Below are experts of layer 7 (counted from 0) of a mixture-of-experts language model. Rows are named router (the router's row for the expert) and show model dimensions 0-159. Each number is 200 + 40 x the weight over its row's rms, rounded and kept within 0 to 999.
After each expert's rows: "comes after" lists some tokens at least twice as common just before its tokens as in all text. This comes from a sample of Wikipedia text that the model never trained on. Tokens count by the router's weight.

# expert 51
router,139,237,238,237,236,175,240,168,224,197,190,235,175,233,238,205,205,162,232,225,154,255,159,209,194,133,200,229,137,206,261,255,165,200,129,206,206,241,239,239,281,154,171,192,232,192,183,231,253,249,220,247,127,186,152,206,197,212,234,188,260,228,230,240,173,253,149,185,160,236,223,181,122,266,181,268,202,185,165,154,244,190,265,183,234,144,218,152,152,195,237,223,175,229,179,220,215,246,167,192,96,171,210,161,224,193,156,117,237,181,223,273,164,160,201,181,254,187,272,293,182,183,203,125,190,144,146,301,193,169,211,165,213,223,181,237,266,185,173,251,103,234,233,184,187,207,231,214,168,235,190,237,218,218,259,234,137,187,184,192
comes after: " in", " the", " In", "In", " this", " his"

# expert 12
router,194,218,247,201,231,210,230,137,181,243,238,146,212,273,158,272,229,203,255,140,190,163,239,150,228,147,255,243,200,233,112,187,185,211,200,149,134,150,196,252,204,250,249,202,209,195,233,115,190,159,250,181,162,193,241,119,156,194,205,263,214,173,198,161,221,263,182,202,248,161,253,198,263,222,201,155,146,183,192,183,185,196,234,204,209,176,145,176,139,187,202,144,180,201,215,181,178,155,175,214,219,163,162,156,201,151,222,215,221,242,151,284,164,210,218,187,148,161,161,174,252,153,171,275,264,185,189,203,242,285,121,171,221,182,214,171,161,151,183,288,237,198,149,262,138,236,172,169,232,183,229,134,257,141,147,197,179,247,249,162
comes after: " |", "|", ";", " 1", ")", " B"

# expert 56
router,184,224,108,135,93,172,174,181,206,201,185,206,192,198,268,195,243,188,141,231,196,286,227,155,167,165,208,226,266,212,260,160,197,201,220,216,139,209,246,112,152,164,208,138,187,232,233,138,161,172,207,176,283,270,237,219,243,171,223,190,155,249,213,174,143,166,216,123,170,185,187,217,120,209,184,201,282,171,250,184,178,216,156,162,241,209,196,113,192,261,187,234,170,186,212,233,173,149,181,225,218,194,245,189,262,235,167,152,254,176,157,163,251,261,262,213,243,150,139,231,123,165,207,190,190,200,216,223,215,255,214,154,185,215,168,186,211,209,177,206,235,174,223,188,153,138,247,176,160,264,230,200,208,215,149,172,230,175,162,299
comes after: "=", "\n\n", " The", "The", "ti", "od"

# expert 21
router,214,202,187,169,284,203,189,172,213,166,289,177,169,245,115,212,147,279,195,188,155,148,210,255,217,162,207,210,158,264,186,147,211,186,213,231,233,161,181,243,272,267,205,218,235,240,242,183,256,158,155,166,157,190,184,153,190,145,170,166,277,201,218,152,282,173,169,170,252,181,140,158,228,206,241,125,161,184,205,188,227,214,190,235,186,161,167,155,203,292,271,175,210,251,244,279,176,159,177,222,189,143,178,173,171,168,204,187,187,211,181,185,154,152,242,244,177,179,152,170,259,126,265,220,273,250,246,183,162,218,120,244,172,255,196,150,190,194,209,176,259,204,191,209,198,193,240,172,258,153,253,134,233,212,139,211,232,171,245,204
comes after: " |", " (", " 0", ";", " 1", " 2"

# expert 5
router,257,278,246,164,151,178,214,194,157,227,231,197,218,211,98,208,197,249,223,151,213,194,253,195,262,177,237,218,196,192,225,190,237,203,245,179,177,178,118,130,212,205,209,210,217,180,209,167,171,122,203,176,185,200,193,120,231,214,249,247,218,184,205,138,178,202,176,252,240,229,211,237,255,178,232,182,158,146,150,165,173,191,248,206,231,250,231,145,154,223,245,228,189,182,243,202,175,189,244,258,180,164,117,245,258,144,152,231,260,240,202,185,223,153,175,304,184,189,239,201,202,211,142,232,274,145,263,237,222,236,222,137,176,175,159,177,150,215,226,209,228,153,303,172,183,267,199,229,102,130,216,179,163,175,136,234,218,183,131,165
comes after: " (", "-", ".", "\n\n", " \"", ";"

# expert 61
router,164,272,135,222,188,198,163,211,235,227,255,228,210,155,275,252,239,194,199,246,222,286,222,172,68,182,175,175,201,221,194,246,131,201,100,197,213,183,201,253,218,168,212,217,205,223,162,200,255,277,222,163,200,206,214,188,141,203,121,191,247,271,153,211,181,234,199,209,163,138,262,243,160,240,217,311,173,157,150,213,163,200,179,236,196,172,169,138,166,151,169,248,173,198,176,248,253,207,190,197,170,235,205,177,241,237,244,208,253,277,227,196,217,209,196,162,183,207,257,176,256,260,171,270,258,207,173,213,196,208,193,179,209,246,163,215,233,213,204,223,119,218,243,223,161,217,154,128,168,156,118,168,211,181,270,208,245,207,213,231
comes after: " the", " a", "s", " his", "ti", "\""

# expert 53
router,191,187,212,233,187,180,114,188,194,205,242,281,245,198,170,158,206,176,150,184,238,204,207,133,212,148,227,92,162,229,192,110,224,201,171,252,230,257,166,179,197,198,253,216,204,147,192,149,209,181,144,203,129,168,192,154,199,213,148,154,261,199,200,177,192,185,153,159,187,180,227,221,180,160,224,203,155,190,169,224,229,126,192,237,169,203,206,158,195,217,226,75,234,251,170,162,270,202,261,211,190,193,258,136,171,254,193,162,262,214,181,215,290,223,233,292,183,159,244,131,215,222,208,208,264,198,157,175,173,156,180,136,194,152,168,187,193,198,143,185,229,233,175,258,189,177,283,202,249,271,162,171,238,242,168,161,167,251,126,198
comes after: "-", " the", " \"", " (", "{", " a"

# expert 0
router,208,233,243,291,187,203,218,184,147,142,185,237,218,188,185,217,209,196,142,120,189,199,254,245,182,218,158,174,218,146,207,263,134,199,195,238,202,254,185,276,228,180,180,211,176,180,201,181,248,155,232,276,226,142,182,282,219,189,214,140,235,146,196,116,194,119,157,208,157,141,209,163,235,233,203,292,183,226,214,205,112,186,268,183,154,196,127,250,193,254,188,234,189,146,203,228,250,164,204,265,238,156,199,147,189,236,167,161,170,161,172,209,198,216,212,226,193,208,200,202,237,290,157,131,181,202,145,275,203,182,223,128,177,228,213,189,237,217,226,120,233,190,251,165,150,170,180,278,262,264,208,194,185,167,214,117,203,223,214,179
comes after: "\n", "-", " non", " re", " =", " 1"

# expert 29
router,202,259,212,130,178,204,160,166,202,187,128,259,218,203,153,220,225,245,150,144,174,212,215,170,229,87,207,146,182,257,238,241,202,211,163,230,249,182,174,122,208,232,131,252,250,196,138,198,236,148,157,249,165,156,237,137,181,246,209,189,165,123,210,211,125,173,164,190,130,225,260,196,236,163,230,206,151,175,176,171,94,207,217,173,185,210,170,193,188,235,263,230,172,232,133,150,228,262,114,240,207,228,170,170,198,190,243,196,251,259,168,196,168,267,187,255,172,189,176,187,146,196,192,254,227,235,180,168,178,112,208,164,168,225,172,189,211,174,283,177,154,251,227,196,224,207,195,213,220,181,256,166,260,188,192,212,286,245,181,163
comes after: " \"", " the", " a", " and", " The", " his"

# expert 60
router,203,212,186,209,252,288,217,176,254,190,234,121,168,216,175,230,176,157,254,231,227,209,197,115,226,183,166,115,119,179,223,207,205,185,257,185,194,212,164,190,237,232,213,194,212,139,163,208,153,161,278,207,152,221,180,208,216,155,241,261,207,255,156,319,265,236,156,184,236,219,159,202,231,165,157,204,123,213,264,201,99,239,117,242,267,179,270,196,185,210,281,139,214,187,180,228,204,194,176,186,169,168,276,204,187,181,209,192,180,129,249,182,216,209,151,198,167,187,240,266,206,235,222,236,168,200,249,186,160,182,151,201,188,267,165,212,188,169,178,166,207,175,127,202,148,240,263,186,213,252,200,240,245,208,261,234,215,238,143,165
comes after: "%", "-", " |", "^", "2", "4"

# expert 42
router,120,223,227,222,255,268,151,203,213,257,181,224,178,226,217,191,195,187,192,211,214,213,201,170,188,184,236,208,138,308,198,195,235,199,172,158,220,138,176,216,204,156,212,219,250,162,253,124,186,184,138,235,202,185,140,169,167,321,218,173,203,148,203,298,235,214,178,126,162,158,272,192,138,151,220,231,227,251,208,207,183,236,148,187,184,226,150,207,204,157,258,190,210,210,169,139,212,208,164,160,249,252,195,216,141,213,212,128,203,170,177,267,209,217,276,208,162,192,136,169,236,164,228,177,152,256,220,246,299,190,127,236,201,238,189,196,204,178,130,190,233,229,188,228,229,227,104,169,258,175,251,179,244,174,250,257,170,158,185,219
comes after: " the", " The", " a", "-", "The", " A"

# expert 27
router,172,201,185,212,195,221,283,212,246,251,165,204,232,207,172,201,216,227,239,172,179,234,174,211,144,138,164,142,309,263,167,198,173,223,229,202,208,134,187,176,212,166,165,128,168,209,224,228,147,171,260,244,211,197,213,253,213,198,194,243,174,170,213,174,187,227,144,174,243,283,210,198,164,299,169,280,279,195,252,235,271,192,166,258,246,277,199,220,189,215,203,189,192,169,218,190,166,219,204,156,291,220,211,243,197,143,136,196,191,209,179,170,242,181,127,265,170,224,180,206,198,188,183,230,172,197,174,170,239,212,190,271,198,290,230,236,199,281,155,173,217,210,137,141,133,255,208,170,153,196,265,225,217,180,185,220,120,172,231,293
comes after: ".", "\n\n", ",", " that", " and", "'"

# expert 1
router,169,153,244,192,167,200,224,199,185,211,218,238,220,241,156,180,233,226,205,270,140,243,304,216,136,209,284,203,173,184,202,188,158,189,201,234,137,214,233,222,237,159,216,249,189,191,241,171,163,167,177,210,221,191,173,231,232,237,189,208,99,222,177,195,172,172,134,161,144,238,197,167,104,217,220,157,251,200,168,159,250,222,138,154,187,198,186,191,154,212,166,131,144,194,263,196,212,203,225,208,185,255,289,170,113,176,188,227,181,213,153,121,237,229,206,157,210,267,187,228,272,139,155,204,146,187,282,164,176,209,141,210,203,291,262,203,214,239,233,199,138,187,199,199,217,135,175,204,274,173,143,245,124,232,142,239,223,180,219,211
comes after: "=", " Party", "See", " Year", " No", " Votes"

# expert 34
router,194,153,206,162,179,275,230,215,219,191,180,183,144,165,201,256,201,137,319,204,187,191,225,203,251,274,188,198,195,185,254,198,215,174,211,227,216,128,200,214,119,245,244,166,240,177,255,226,221,192,151,199,233,193,174,212,243,193,195,196,102,170,166,218,172,195,170,210,268,286,214,217,228,270,159,191,168,225,201,160,246,205,206,267,160,224,230,176,308,252,227,234,194,216,204,156,216,184,301,256,197,159,162,127,240,143,128,219,223,159,190,228,146,169,169,116,114,201,187,158,188,149,153,242,212,157,184,185,243,223,143,117,174,256,199,164,170,235,134,163,189,187,169,189,209,174,220,186,183,161,216,146,219,209,167,218,254,143,227,221
comes after: "-", "|", "  ", "\n\n", " No", " •"

# expert 50
router,159,173,178,165,203,200,236,217,304,223,179,231,224,164,234,214,188,249,160,220,251,271,190,218,204,129,212,260,117,198,143,150,129,206,155,249,218,218,208,212,169,187,257,137,229,118,160,188,202,214,245,204,187,256,254,166,154,184,228,100,220,223,229,258,240,192,197,139,118,197,239,216,158,131,218,239,243,181,228,207,167,251,188,182,206,170,178,128,185,182,134,245,165,146,226,201,237,192,212,167,172,211,161,216,146,227,170,159,219,166,192,202,192,195,207,140,215,233,160,185,251,148,181,180,220,285,222,234,203,239,108,170,206,263,175,189,202,176,138,229,136,233,248,238,205,193,220,197,200,262,180,97,187,205,246,143,237,194,289,182
comes after: " the", " United", " The", " National", "The", " Royal"

# expert 8
router,167,173,104,192,295,199,180,141,164,181,189,160,137,177,207,191,184,216,148,184,228,200,232,139,215,215,163,177,180,137,200,248,214,202,201,245,146,131,164,273,245,178,217,166,231,238,164,247,235,173,210,171,207,169,123,219,159,146,243,224,281,217,176,146,207,154,198,154,179,123,153,177,234,199,134,175,250,227,229,156,245,180,128,235,241,162,175,217,223,252,213,163,133,237,193,131,216,177,209,144,257,104,213,105,178,241,258,172,184,187,229,193,156,209,183,205,121,201,188,223,134,232,219,175,124,228,156,129,176,166,206,264,190,179,278,202,218,130,209,193,185,214,146,141,204,198,218,167,218,173,219,231,228,226,173,165,188,190,241,241
comes after: "\n", "-", " 0", "  ", " 1", "0"

# expert 49
router,189,236,129,195,295,164,254,173,192,196,153,184,232,143,138,168,137,219,242,164,233,234,236,128,199,286,205,226,204,120,167,180,242,189,211,235,214,193,128,188,151,179,215,193,140,167,195,235,147,191,198,232,204,196,168,201,136,189,120,173,210,143,232,209,154,253,248,208,209,167,117,232,116,194,207,186,238,223,118,172,229,189,250,164,245,243,206,209,256,223,215,241,197,241,182,110,220,208,140,180,166,152,170,210,262,181,128,146,253,228,215,147,232,257,149,166,183,233,195,174,158,229,145,237,226,265,188,242,184,162,175,159,206,256,272,169,207,151,162,169,207,136,217,272,225,229,191,171,210,198,203,176,187,181,151,222,164,270,251,180
comes after: ":", "\n", "-", "″", ")", "°"

# expert 59
router,191,212,165,121,183,183,175,224,168,192,231,162,246,177,154,194,264,287,135,193,183,228,250,231,167,218,245,175,189,139,198,205,245,216,250,257,192,217,216,257,160,192,218,280,115,158,138,192,196,220,266,217,195,183,134,214,137,167,191,146,165,224,150,239,167,125,202,247,128,189,166,193,252,117,224,165,236,218,172,205,135,179,183,174,187,241,173,240,211,118,234,143,179,212,183,265,192,187,137,176,237,182,195,266,176,188,217,128,233,191,213,207,204,212,103,154,201,207,196,179,232,180,262,207,120,210,281,233,216,181,218,234,199,180,200,154,136,281,237,140,250,186,189,196,211,199,166,207,251,150,154,169,136,181,263,225,238,226,147,229
comes after: "\n", "=", " =", "  ", " %", " Candidate"

# expert 43
router,265,116,140,184,155,147,266,85,180,213,204,220,152,258,232,206,228,153,238,248,165,266,215,204,191,143,221,223,234,211,162,188,216,202,165,174,184,220,267,159,168,212,221,228,209,240,143,136,234,240,197,242,215,194,154,182,145,278,210,244,161,199,160,192,256,254,228,269,225,182,270,168,217,200,226,123,154,220,193,192,174,211,301,188,194,174,179,207,192,236,147,190,216,181,127,166,244,201,217,205,153,212,162,164,191,195,286,283,156,181,218,274,184,220,114,131,209,173,199,234,207,190,207,203,218,152,185,204,244,205,157,253,189,124,219,171,196,141,164,231,206,212,154,231,283,136,135,190,163,179,186,202,193,204,166,165,168,226,258,243
comes after: " |", "|", ")", " The", " United", " Total"